config.yaml
vocab_size: 32000
optimizer: "soap_variant"
dataset: "wikipedia_en"
Below are experts of layer 2 (counted from 0) of a mixture-of-experts language model. Rows are named router (the router's row for the expert), down (a neuron's output weights, with its number) and show model dimensions 0-255. Each number is 128 + 32 x the weight over its row's rms, rounded and kept within 0 to 255. Numbers have three digits each.
After each expert's rows: a language model's description of what the expert responds to. This comes from a sample of Wikipedia text that the model never trained on.

# expert 11
router:147145118075176167141152179141084099112177116164135136187104108141113110092146112053099115166096130139085164085053130151139124085129140127121131105114081129152160070074144143142110084098137177137127118129084122116173117141112116157161121112075157147089146093054139106168125105097175194160132141022054085083126161125171052138083135131116117150215106126127096148137164214094115116131123201130164164123101191144093142106121165154139125181158156162121055108102179083096151162143142164119156141086131142156177151156148122129130137169154111195062105106197128191125138127130048141098137149153141120161136149143155092149095095142153108104079094166130155121143127089143102136135113118157156120109163119141124096163093104169100115118110116089116118104153170111115110097176135089
down3:100101126135110174161159091103110165155122100092123151148143135144074182172125149053147106113152215133154131135099124170181126173113119149097112095169111071113107061104147193129104114107112131114089132164103112173040119175061163136136130129077111127156156129091177181159162153158126132127098125130101113150176100100153099094092163117153095065135089181092104169116148122144060109064139123123129099114146103140157126125127116091154141147152122132171159152112104087081102126143118133093165130208147124130186174123158168111127092111072195086120162141088082101140085157127123134045160113179122103139134109158143123120137072114066117167161158150153129146158190109177113142105070120177101137095182144165171086133061135166116104144099143121128110152122074117117119134077199176
What it handles: Colons after infobox labels or titles (Position:, Active:), opening quotes, parentheses and dashes that introduce following content.

# expert 13
router:135085102162125157120134097120186096132137165137128144066167179074184144126118112024048076175123162168154114145125170127135136137097053112156181112150120124123104129180117176137101124117133121191108077085111120137036102086138195143197146081139204144178121140156116169139115148062148122102112118065149115104094138071150120128086107109138080153128140109144117158117148101076145110180109111113129159131153128133175149093112147126096121071083120158081211100123124201173137117152103113110125158153159097089102143125145100144145120085156083204172158121127123065137113135126171146087146178179142143137145123095107138094138167164134137132133142061159160123137147130129127103110136099142102158101162093114096156134197121053117165157137103158134116104139149093110159182145143080
down0:134136154142176123118133128187153093049160123179114114125152131158101138145123089144128134144096141167165167098115096141088147170082127179134139155092121123129107153143173110128113205136093133138119150102165151138120125149151147155178105107141136107062118139127152138107109132149127095122125155152140150089121087087134172102127178093156136100121116112062128098192134134101037146089061098130154137150115094100137099139159096113107140150096079122097141118080153087060070176093084203147131185116078128133148167196124159107102179146174127103155070084144113122135190178151167121164127112153115126135138130158101070120180124171095088155189081143058143139150119135124086130086100141121160133105101116125169117119018078140091225130140070065160161129101122099139112065150158120
What it handles: Number tokens such as 1, 4, 96, 163 in table cells, climate data, dates, durations, counts and coordinates.

# expert 9
router:086072104195062115143092127174170164153126138109131114146092162085172109150133123018096205151113194121090068116150161129128133131161091140123145102155132106199126094092123148118165167148133098142105101152123137170114139109140088084115125103140131171126129126152107151117117110179164079122097167129092144126158143086150095188121130134135133122074163180136106145106198104124106147174155091107145183127119143148166073148090124147140128123073128233113160156121090115145129068152108125139129136151112054108123139166156115121143146034125123181100141157140069126124116117118106181110117144109156130118109121118173131054139091135138151052093126048093155177135134146156149128120087016125118152159125136100133108098165177104078168080176125134150165113116122108111137126119185125
down0:144179096092134167106103114167083153151172148126148082094113128147076092123121080127115110098123132108147124144171089130119156083137149184171090106047161153101120126120064183145130060083129149141115125067180196142112138095112113120117123200143139148166119121091138135100166117114126109081102145108083152170141087116148115152112048161113111036131068185122132148118135165122125099141101124158161150091151162097109079129157128070165117127102080092120132124229124083151067200118100116085082120104129126149158155092133103131133126106116166122069113108103123126132093139148165140108061141151125171125161131115181113126123118097154165084167166103143041175159143133107142061092104131124131060094150125085129145176134122178060131146162125109102160179153160144128138160074156079
What it handles: Space tokens in empty table cells after pipes, especially election tables, plus single capitals and odd mid-word pieces.

# expert 6
router:108159105181152136190104142093102139160125179141137138102171134147125149130096145200104052103126138085147125174143095089140185103167134158158113138091128100138163168151184048110098110133146093160114127123109160156077072107115120129116136145115039168105125140124128125153153126134089098200019132145128122167119100142124138124117126124127165086109078164107112141091128116143156132089136156135118107175120053103107086171086121145097129153122136112127143102103171122148131100133054121140142106097168127162143117086082145172098130150165216098109153091137150098106170137121101132132119115146075122135117090130049129137122137119136117144142196112131097127143145166128193104089100129126147129138075107239117158115174176141149115052152117115147133129143144191213161179039119082
down0:128130129138195127054141133121153139093122139098095139144090162130135119105161161120127209124103192078169178100120155155114075080080109232162186122114155122120160120143100156138120130197161124135125164097167145108120096130122182130120108130127146118125087101144150146110120084156181133163121139137129175145096119126086232112100096154066153122163076121115162059099105155146117131114157139172136152072158086101096162175152129130130132108151139129135177110151110125093068106145158136094147152182107183144169069087101101099115136183111164142148187101175104073135158160130072129152132078111073092124110097089165110177176105162105049117122154149110161144131120093113100119102159134114101102108163144076179096097107111133138162121184142215098122094145197173099131110127149124
What it handles: Subject and possessive pronouns and relative words starting a clause after commas or periods in biographies, such as he, she, which, who, his.

# expert 4
router:063153126082059135104116087145181211129102096089087126133171151111146104163149170025128219135087151097086105127040134087191112139175092170108158161123148101153095091155133139113126190096116148126136110134088080111108146149098140085122123144135129102141162132136120081097077133121152063150140146091135138178095119088127100140151105141101163115097120117116165076141172198091126125142173110131105095170132079129135111134125076116181141163117118147142120170195090141143099140148092104176154127145135108173044089208141118167120109100141046149167115154161136135178192161092138136132096116090124104127076148136128127125153122129094148125155152126146159096140100087143108120078174090141105111087128148189139120125100172146140140091148182119049172146111138134152093129146162167
down3:150157105197173176150148165142157143211162103096064140103123086113153112153074200172142153103110168133200094074152069123125097121156132157092163100140071112130168177106177131127128150133165127145105089153103148141098144072118171185113119141142184167106120115114100182126101108130149137122115197144214102077133154134131136178146122071118117094123112145122110184155105166114173158150102133163116026130114187141079113099143101122157130096118190166117069157092132133135193126131160129102117132108130162117201123158110103114108123118094180149132128166141153117116179116168128127131169155163122162127156106136122120167141203200128158137122194129153166134209100149134167115148139144124144104128133152169159211134107123089144155144108118213181148148141131140124095132118120129
What it handles: Labels in taxobox and settlement infobox lines, mainly hylum in Phylum, zone in Time zone, and Tracheo in Tracheophytes.

# expert 10
router:165128122105166121117153113108131094175114116116079106192068173141081123122161167171138147162127085085110123141110173130130096138176128172138097142060181143211120168180030141117100210130123176106131147127089125170133127145138131134101100145199136087171145146083108125115131125137114069117189129130194113131131102114122148100184134087107132128149167143103109177102140153101115136128104164137094114145127136112148135219152098122105136113110169141115107107147073113149094097135138095119127121158127157162103152185119122078104117140114132110242169114040162107112130092101123070145124103077113097112135141143169117150161145130099121176061149141143149135117082183143093106080165150122112090016149104111156115081146143171091163163110136101158194118131140088102104143095085165
down0:144167143077142155120065101102089114118110155121077141148148148161124183145164072174153101104093115116146160123152158126179071151154145156162091119127129108132133142153115128127133112087181108084198179063103181172170113116082124122113137178106098105103108159094082074170108145073172136099126055069167117119132149133114102217158123114129124120062117121145154113172096135143126169138136132149113125127125154169162107155095082105156150119165100099038119115088142139182111130142108134145204128131126193183155169112180144098125093077127144087107188197143141082158145089070095122122105076130138080090125096136165119104123161117147145135190162110099141159170114127067096127177114130075110110086121089127131090094115192189125127179098119088167157133157122113151125127155086192
What it handles: Head nouns in names and key terms such as University, War, season, years, Cup, plus Binomi in Binomial name infobox fields.

# expert 3
router:165113147135183139114120125140154175068088111082081091129107109124143118114180086115114154099119062150146129130085134158156148163100118148071129137146088152149129112138197112097174199136149139090118105079128119111137171159078167032133111134147075102127168159134149137118112143162128081150047151180130127120148150154161115141052137170070118074114157127126148165131143175161168139149143096119127060094153107133111107167095089145134164184134123124117120114122117120181139144176101138117109141145051131161202153084101153142078134169112165087095107131153166119099137140098170084103138100156096126095138145189208140150123114144114116143154160148046097125173109092148029139122145127163035142103093171156104105173117112148149115121089130108087153154129114110095142174132112206
down0:061118102187182155131072133120048127113175154149135086076106124119074096106151151129085112122120140159104168114104113078106139140102146118172097061141120130132132155095199100102143112118126139156140089148092168144078164160098094142123115130124118122077141108173143138160102195134205198084113083080147106109095148118064162118114108114135141092069118097141110114096180096171128142149117055123153107101146095128188151171107101073145133076059144105154134155065104163122094127114121129174121150130122184105124148147110148172131134143164184074095102150145121177092159092148107201131127146126187100102134153088119101154143111204194116153168119164166091140172127108136131088142141157105104101125143129078153082115111128061164138106145150108182081102148176074159075161084127128
What it handles: Field names and terms in infobox or list entries, such as Genre, Preceded by, Occupations, Released, with coordinate seconds and units.

# expert 15
router:169036153090117151128133085079125139088123096158153137073177086127119134117098128170142180143143173130132187095159105127140206108109160113127150131160094124117136131149084148116125120131063200130160202197147135143156111098150112148078130143169134137162109147179162137119137134210095097084175094165098170122111168139093203143180132189130110134082088133124140110126091088113137139073096048153126165102111107138074158068177162149115129102139119070168088102155176126128116117085081147110169168115100149200144163100166152132141113114077140180076147164133166157146113145142158148135108127094155134152153126103157119125140124121126134111167103112144150079088122147113176130195117083117135101167140157092133128094102089127168130127202128133107135140092093023110157080148171123
down0:181148145127129098200135177108124094171159134098138149127056081154131153132207201121111132115205106061115152045143140105086131147111091123152148168174146110147132181166119105142150158130110105136150108116121144204130097138111164152060103064150099110111104114094127167154163096132124135063147149132100149091158126135148072186137139172074111167141146114136148140097142125211134116113197103068135120099081108154107133106127192073160059136120117071131145129151170155112147094163135131122157110128119116176085093094111158138117187090195168072109092108146130080166140147054130122116153151106161100193154097113118127138122123161134161112083112108121097130191145172145136132146149143142160141102189104148089120104144099114138126081121152150049119191123134108072154117160159109
What it handles: Pipe characters separating or ending table cells, often after dashes, blank cells or numbers, plus row separators and semicolon figures.

# expert 7
router:180170069144118141150096156125202079071148153083140114073162100136124102169145105174075145077118155156127060095163187102136111180094095115148153126169124143086142140091084146120125134131138160087123118139124066095170084132159204129133127134110144219108105081153135145098150143105109151173014143130167079173139128154086107168133145124133117112078124132172087121143142130140114105118123051149127111090125122130101133136135143054104173127129155125104150126135128166102147170160081159152158120135097150053177104091126085085096157156105122220142159099107109092121099107111114062144118123071172174138163109171088155103128163125115158102168099169185138059160132104101095126149198090096120158134131145101116151122122116109180103141120163124121170101083135125168119150180150125
down3:108136117130106128173131113160205128062122135115136080132051170118150106104152074129146096178125173168157125165144119115104170155136205132146114117085091174138095188138183129135129109110180151061153143083161122066137123153158176098140147166089128085114073096192143124155118137112174125122137174156156112195145140119071160076110133122138134195114203095111138145124125107149159138137094039116174150136141123161121122097149080110152100157115113158130135116143105155155068160107118125101114125105092104066119128139163074091078083160119150100150201153125109112120117082103122091124157065135132101153162131127144138074107177132109185120137163105159102033085085147176116136107156107086071097146095165144138097109144151171086111107165186068134096134154158095080099124116102104
What it handles: Closing parentheses, title-closing = signs, sentence-final periods and commas, closing quotes and braces, often ending a clause or line.

# expert 1
router:156206133127093153144134098131140119145143065061128146195096174151125146149157117190103061128124084128128086142051132114145110162114066132115116173162133099102093128138156077135125092152153084146125091117164102094132124104108129130131116212112097103112140134142130002148144120093122144162158190101144157138138116113145110134119146129085119141073097118113166092111100181187152077106143086114127112147131124107112127186161115147092116139140109101175204117133054111080129167093147108131206164140116114091055149125088166129143121082169115099108083138188141127123117161171125073159103125157141134143137140132108115108138080110165142089144126095156102161187073130111172130111125136075188131077152085193128105146174150100080125088087109079135131142069136127167167161065113148
down0:171129122209119140143135160123077093125126186119108134131071174160111083185170140135128141087134154112117057155182132110118084093123073170100072093137121097145121089147145057125152073167108129159087097104176156148164116124145142078108186168124109137121137171160162149150119117124103133185143105130135102125139133158100097152141046134136094123048108138092166151126142104194140091166102144140145105124103082199165161149072154115117108111129109186175067144095071135126132135116105154118163140109109094121120158109162115134094176031147106122087116206146113124110136149110129136125023135129115105126179090108089140103093176125141184131077123109156094060099147076090111171140131113129219087147149113156180103139113137145138101080134135099149107107121134169123188117102125152
What it handles: Words joining list items or clauses in running prose, mainly and, or, but, plus including, such, also known as.

# expert 0
router:116182134166118094110131064142115088131132139151187136139133162129154164113084135079135104118120067093139071121148112107127189159176097086123084146158176112171125140111093142108164106108155128147087160144163091113053096162082197053133140112169176090118111171095120083120151131072104127125164122110118094155117080153090103096114104130163113128162139110146141094180157104128108147160129156117150132191118105104130107109147084090119104139165139179067134159131121182134116112109133097112073102105229137132108172156151077151178076113113116072096130109091136137101088136122114169130138159155103137156131105176109137187125157135127138249087133156058150137165116137119078113088120159098148189130118120155148213091170148123177100181113112114160068096145170144137139204127142145
down0:090179128092166108105116136189134127189122098181084123126179095154140194142124182168148161106153157140087211110152104140106135135144181123071075120127109184143108162202126117078170154160101149163096151133155092108123177101134161143100160060114120085115170155090186115134110122117155098111169126182098125093104143175138109060081084169159160167058174098120117120160079114080165087100113156121121078147069157154165119130110073121126136090188191137101112128099107092146133102131113138163097103134125104136157170119139167148156111158080137145121159148129074107160129152112118188153178063113124139109168164107139137166126137092138182132108175174140165154117171132102135155151113111127100119186073123094169111115153090101177145100091106088124188063145134123163098191138148116
What it handles: Common nouns, adjectives and particles of position, size, time or direction after articles, such as first, over, northwest, wide, length.

# expert 8
router:085129172188154115128114170144166096195126153098082092170162077109112124157124135177203074095107150059124169118132103113102115094137143113065098141107144120140109132035191085145140076144159101142112132157099099081134171143148137054194104108114147106084145109092154165142150128141120095150060188164107113115109150187139174116117137162080125138118135122111136153167134136140106128121174126122110049085173129159190058147198134139129149142143150189113120134094097116125112145145135151109108117162152134043122136141123072111122163116171182124198136111139080149130155112133046126163116112117173097124178169127137122101182173141141148131140139136117131082113128064102148142145087124107137167119078144119159148070122081062173071152147181115130095130140136137154123140052143133
down0:158125075071134144098134123140125124074125175153177085119173130186100117127112120170203102126172129143137132117157120127175155139141086163140100209065142127083103107189137174094117112059091124135187142155145173147105156133113166114155110147108141107159105139135141143148163096159145115071141170140148138142111106109146118091225131141168117120115099136110110116120145102169154136111177088111157117118158162082157116053125134131149132202141113072127117140124175057118148144146165117129143127141042124106138092151070116163124114217100139157136112186145116150146099153171139126185184153172102195057107091155106104134125132114110198145114133152121122066173111131127092177153089122083112174165146150055130122171134116139153073110129119097092180165116127156081071176174152127
What it handles: Wiki section heading markup and the words inside headings, such as ==, ===, Career, History, Description, Personal life, See also.